Weights of a small mixture-of-experts language model, trained from scratch on English Wikipedia: 224 GELU neurons an expert.
Below are experts of layer 5 (counted from 0) of a mixture-of-experts language model. Rows are named up (a neuron's input weights, with its number), down (a neuron's output weights, with its number) and show model dimensions 96-191. Each number is 500 + 50 x the weight over its row's rms, rounded and kept within 0 to 999. Numbers have three digits each.
Before each expert's rows: "comes before" lists some tokens at least twice as common just after its tokens as in all text; "comes after" lists some tokens at least twice as common just before its tokens as in all text. This comes from a sample of Wikipedia text that the model never trained on. Tokens count by the router's weight.

# expert 4
comes before: "| ", "|", "0 ", "0", "(", "000 "
comes after: ",", ".", "2", "1", "3", "5"
up0:408483494421485472602430360476448486551557513477476429471582543545435557567541530553566563452578508581474526508588627497507532521574572529494473517520481369510426570504425529537488513495530577521478491484525476491535495504450444539496520461589502487517426526469525428507415521523483459503
down0:562495492419515547476507553467580482473477478430559620475468428494467445550496503515460487523509439530549403457526475510497525495507574497475526496456529527468550483506464582467546527564508490533544435524480523538392493542590572526423478464491469506502464599496454491574580525475452448489
up1:546448605412455482469514522458484459467475487450409483518466457437555570468471516423513486445492535543394486570477568509547571458508597482529486517533601478505423460539436417447553471483467552527480492427626606477493464462474505476463557600451445513494481453529456475402463567511507524436
down1:472459532523481450490437506463523409488508437504505497547390486531503588506456545510612535561568421507463482454549561467540589490450507472515501597545566467394409592533517472516452496523472526548483430509553515536464488498541501574602472480450571409494609549503491544541526395458539551454
up2:505448461480503501492461531405429518479515489479538539518486433514524528474466573502547509514431522421400512494510561524536503534460507470461491480521480430460540487507475480508540555550476459341558593386542466474564485499585486498516540503551485568509491479424586431444443485428554493452
down2:537513427506516570511509571504529520573472438519482493513540540504568596375473501489478501584496484531563458606497513585489472451524532521538481497447530446533590473466511462447505421407388561494559523506504567531560505534581450502457505571507505534407603487551552483511452501490489452476
up3:479410500442469463517446472565473546522436495487590503452496529564433470554435477387484529403486513489489582515471537455504466438488551515476494517512498402582473458494514530411456417414550466588454521399527451530494477441627567416526483444430468536471489478501535573361580492499528511386
down3:552467488460506532490490445558528568530498481464542519516541403489509446555411384447455427538534535502571526538570485485444444470530510530548582534486465490546454467529488415520471537412468491543461552516445474533359411551547578419579519446402531455593406621459466423445477508547522488465

# expert 24
comes before: ": ", ", ", ". ", "\n", ".", "-"
comes after: "- ", "of ", ",", "(", "in ", ":"
up0:450477503478434548491505446443414499595472501557568517506385493506509499529478474531390435443491465464480576486533469525569492446492394413548488510564467463499514505565469401462509491578529532556476489555571545412538536466547487520604554548559485581514454493420532513537458575557508453470
down0:473503505504548464496446482538478518478521515497574538472608606539511465405457456463394511523477456546494483462442504493477547478474438428513527513521480526574524479461461519581554529599461598479519434552474497419562555466517463522481432513500541439592560367454554434476471462498557537514
up1:450544497488476503439444407523479423529492540456487463441479572436582533459455462413468468524485518369463528481513456506500425524507470506493465449554490495506380545466490479493526491584516501476477406472521481424526520382520408524460554574546453540462484537510517524493549506476463504582
down1:519490452526421533431442506617491538434534591452458565495544482448449479508517553387471538430475553443451535483519500526504493481487451467456436519481466516487441474464579456552564482526573509460594467438483507519487518435480582577459544525433576504531671362449577499460582550503441483481
up2:495556459475467355490465574482480509456481475488436461529434496435463546543477583546510426469480469439573553472601474469483411486500603598459558550545536412557486410557457522521543568474378474554470521463475558529444559564514507452544513507430479509597502541441487555482545431482434527482
down2:397504549549499444529579564501526424482395458510503564519560471539453394515518475493551514502485392431513480489497519495498465490572572459544465484470459384603585532456414533479559433515452517464512500479487540547481464505448488449490459600535504541488493670411428490518482491508473526560
up3:489449507495478524518564442622494317486487524421548548478473558560510548525555546487460499455598566505527548429478560404579519448458530505429557596479483512528485574523528565454570528554446579575467519473506512418477496449507451497514472526512416586431452507431453518527504483483505576499
down3:513457475546477475476485492492536409476543571425484548478521535626445592458508510511454533501558534504413519510436495397533563465537639473428457553532593526488413480526511481458485517501487584477502509510465496438567521479496575500412506433560489577433479528551546617479461420451475532536

# expert 26
comes before: "| ", "The ", "201", "200", "202", "\""
comes after: "\n", "|", "\n\n", "| ", ". ", "=="
up0:541524558528430497436443471569563437513512566468515489496603494590550549483465525538533512548515400497561550564499504528544507592461475580400449530470460486505395563572433499533528479494468546574533545448500399543510403531514458503500579450535537545447510400540492513456495383489550463530
down0:589519546560463529489481550509517534390546541419525530546535494425523515492547458469499538482555501435545560537490462494453465485487536483412477483571455479476535494537459499537569524404568501482565479483507504549477544491525502538429503464546481477450536494561506518458550526455568476519
up1:511466532559514523505437465579465586504621558508536442462580461548528485461675567669493400436404566511540471497452523461507507504441529513394532466483508490461498519512512401450432525556485525556526441511432439507487462463568467519484426546470491484567442492457492563493417477492551569484
down1:562465462450488567473530471413490470537538479521469550538482515532491505461412517470559395558529494543496471509512559422508555518476576535463462546480532528524464516515450439451550342451467454470536471487554523503471536464545502462489536413576482536475429523530442526541458581513486461520
up2:458523569504446456503420454554545450474529556445455463493591551558580438479451503461480454437486433500496488573526457518479461475461522429473455417486533569523485578466473428483450613464540469515505467439513580557463582480481539531464475505504432511445457460535499556581437464549516512506
down2:524369541446463471445509499520525453417581508390502508434521519487472512541527656498419445391554482417548473540446557435574442397502507485470477453574503559487519565462458480437434531407588521508582610420488512446462441481518585501499488544460468505448571524436433482572545474509573488531
up3:587496545537453478479480449421497460522569475564472510517499445551422552565536428576455484387502424636452490502562493466552493550554555528429517517525514560516457547502410399464508511643488490504508433522582569602534577518493462457473480540568502500473434484447503515508535559381402432530
down3:491532496453405482477570521453517537516527508522391422506438457399557512582529561397505475483589508495415443480446517491415461482481554435484505589548495530471482458553506479531454475535487385545424493535427610496431570479528472488532576509590428412478491524505524490460560554400439482486

# expert 23
comes before: "| ", " ", "1", "2", "3", "\""
comes after: "\n", "| ", " ", ") ", "; ", "s"
up0:571502544547518487524405468491466502471486451586469602542446487522570434514445595512436466444511505540586554534440466466481491474542672618489577455439558548424435511481523479477570441518605449518526405508512579505514508451537504424470424524507467494437490446509515556529468504467510520522
down0:515518463476498510454531537480437625571480453390558495544487484543473510466505460566431585533506459464436442546465475487529527468440397538474389508512370522506504549471360577547518553437474516544439502511573465432527542467523534511552539516453464595508470566551454409423481448506493497484
up1:554542481419492569525491451525512453605539547503471446512551531459562510525484526468483519393487505517462506505569559476469487407530564496451530523497513491470579464506457442490463498611508556524509500568577428458548486500442515411528495502590538431601473553478543437486446549543483560550
down1:499468574547461510506517539486457519543450548503478529513421588472548517561500531465497450468466448519546557518507469418471512474570517504483507540498456502583386424422515403513547594550529412468599406472518525460430509550538485508541437606532480512469561482440544429463478595438527446537
up2:489464609520469501480492427498548495534513446438408499558462563509509546487524601412616543564562475509473521564406554504539513579439543552425477502423535535532458549492465638519506492490473544507503467428617451523583570519477573491612513528516543494571493574465548534456488541551480523462
down2:438506546526547482497507486424463410557574474537530625549467508568510458412486446492483486465452544523514504478431452489478514437582484479512514563526548509508497442555534457523582529464438521525601469550509529475522508444482480501470545424540533493440512549507531450486469512500452561499
up3:482519431484519505421505444455498465658617566447418476564511593518488470456566468476499483422449437481378497450430485475481408449507522420493449532500520475420433571536542497401496474498498502556517496507570540538610503588483518512379477475530451542488504450469541515480470481529568523492
down3:542461585499499516425550536449494462540487424535480596477543508539466469520457521476550551490480522507554478610466517493559493511479423521476490477446550444443512516530499444549437488480489545528461498558518540540493390411451379441472493551558521464392533474507515441475588430510518551589

# expert 22
comes before: ": ", ".", "′", "″", ",", ")"
comes after: "- ", "| ", "°", "′", "(", ": "
up0:515418648485463427522493500457477567456498539522518457448505577557507463464555529504483500421450512583431546532523456457558571482589556520520547525518494462453512449430501401508577434501471567402473502551475467453576493485551529541481437467460510559544507511441519542485461398423433476503
down0:588550433509454469420504473617508452434570516549484428622499541484595481492602511540489526476465517546494545473494426538488504467597566541561488536380505593526504399514466564444501545465514458544463504518485470591427499475530497481508594487479592416468468482476544421474509514525478514636
up1:604457514557481541446526404541508505522522465532535491640516446482474552513527468513508472584455515456518445545514506518492543459510542479450529483539550447519538488420425562449472482476472555487454550460572479400597552541559498557552584548633414566476550562513442494484540509457493553475
down1:495472560448440426580441512535574504497514468586566448516530483468495433495526461458473566442506527604454518503463534474556488514560466463486577477519423514452526446463499562555482538482486515560537508517505515540519413548392480508479366462512516589590507477549472500528573539460507579412
up2:559549493549542565528522575515500446546528473445492558495471498477543488570516601453516537473442493467531578495509537488559433582448544518472481635493589571475442502544510510536551570563574531496558462533562399502564468609521501516495502459542438509572462482535490492540507517422398657410
down2:490562557548517439507494482571507456495477472490451456489487465567502492424589512456467510533452364490483531424415498454494516473465494539593492575455617459448545485517536537479545512508455478508504505530483489448560487550528530460497461514467611477476547403544414497490478484435598412386
up3:487540549571545503445391509514403485495483452546462529453488507454511458463524525430583496496517392499508516488554599480521562477499531440519502547482612525488572529568410499418519552513482541444473464492513583435449441426450506431494559480639452602513416470438547529399420633519501442471
down3:403509440473639396520495438585512516484529530526534458439504518515576461497523496517528513584558577508581464508530454524520466496550487545545471472543532518495407477422460535509528572535520521500549549503496490442547534620529568433449541421494502508483574523594457468552436500427488463479

# expert 30
comes before: "of ", "was ", "and ", "to ", "in ", "is "
comes after: "the ", "The ", "United ", "that ", "this ", "their "
up0:593647524542417545552551452548450483426422458504427456552498478474550439535510487583416452499533489465469440557529432487494581494533502490536507474500498545528477550494478388456503476495430500555482520335540465506410516448524503510564512546471497494484465494472581528459459538483602498416
down0:496504429563341531519491431473477434518415526551448418484536493463539455523424432484461464574525483502508479489611586483523526511545500513488579502386432541514448417561469445551511609469482518477474514451512565505501454565488585462443543485569597511432595503498564437519513558511548553518
up1:488525560490454570515438518423484542544544477457558502570483479522489606560532413442459385528465489397478540429424466432509563420414461527512513528469440553358452445585530521461509501589479462481510448408555540582456543471443587497485548504416582578484420520499456573456499486441538464615
down1:461482479490487477559563515498483479484433568436527539460507576507520459461550564575440548558490539586565526504544457545532457507421495588541464492385530545514413484465487478547492499487491484477545616525516440544457511439526483486551481551547416476508570555531434469465524565543464536554
up2:478448472472435520425524546503474435528506529474573459485460458522514573520484463408511458497432499552457424569605494448482531605506542476570457485473536503461536579538462510446571548494522481443510607538566497546533594423498404489505495482502514541503450465522523527550445461479546561445
down2:438564492446472577459363428479436477546542479513480491557515480531524477430533484502517568498525534503441445502510537467494565593585495538534558541478512589476475487397486493512443413535470447496500477554531528527543437539445416489439555442566479464555533557459517546412515533498492566463
up3:570537533616494492501512586502440478435487477466617517462453522490480503487514495450430563469442359443497620505525433485587487459510576530501489538488499537494504523503592569522529579498499422552528494497514492427430535596440472524502536502598517475532480498545592440394457473432414460491
down3:541446570478436422534466563589547418503496443482544498524463520505526542514439507540544474406457439480527463483530466493518469574566451526519485562523420623513411614378488488491485477445464480494488423518565522549479508417551444465527598463411544510493675546469411491477455511589597536503

# expert 15
comes before: "| ", "|", " ", "0 ", ",", "% "
comes after: "| ", "% ", "–", " ", "|", "0 "
up0:506483553542481439495432484547502472548499517491535519561438527477508617473480440593478506406488480515487462507517538484498526465480611554543482541491447524546595463477510431538524593485471520401587471516554474539462497478508524537436509485557443436575484451491511492528415575426404475441
down0:566555497481556479500464542560507473522478495563511495427438530491452573519495461463525484509498468508525561505492462540446443522472495506474526498506504515535517487581470506588478487481428485571510507583435422462434360506473563524517471595550522507537424467563550527507480479543464444500
up1:495532486557461504460476602476455474482490482471434422521403543396478503478548447565446451434479529486509470555455441556423416522459600544505455554458512460539501501584505457470511466500553456584456468490500443499606571539490434467473519511601516504507390504459523445498550545501414549451
down1:554547393583480554456578448387568447472514525433538514405632509591471457487558476478504520582477424433482513481467527476479525485490563536413516443496448554504580567500435524462455493483408429465440553465529454459518518551461563514464515507647497468506489467462533496520564479415494494545
up2:547531498519549523482453508512463577528525458496525472506519428520584511487461417428466528447474585458530506493447497544584510622433576577470519520401569523464391562531480461502555442509573433475545390560526479509501498505479396401519526572636470608504425502458524450537521529495495588497
down2:470535471458403547449508461507454527455502476534516458480506470588506473491473514438456559449534543432483430504505588457414469414482476460444533553427540471434468541478504549494447566497539458507528511547556491445402495572543458476498466544545537551512636531525467557473489447585464514484
up3:537508523491451424467474503423515597536478441560451482424527581482430487399553548482497488441491428495460510490527526562500526528538592495504512495463526436538484460500500473441481464485520498497454533430503511530483530476504598431503512563584476487478529460469514479492687517507462526470
down3:525504507445359615522480458498538444502479595502499562480520490529533481502517465394463486517495530400388539407372471628497407541547524491477525542573519526468496536541525420539477449495558514557545470438585507538548531431459532515489568440448517493516513423540485520467544455503485459526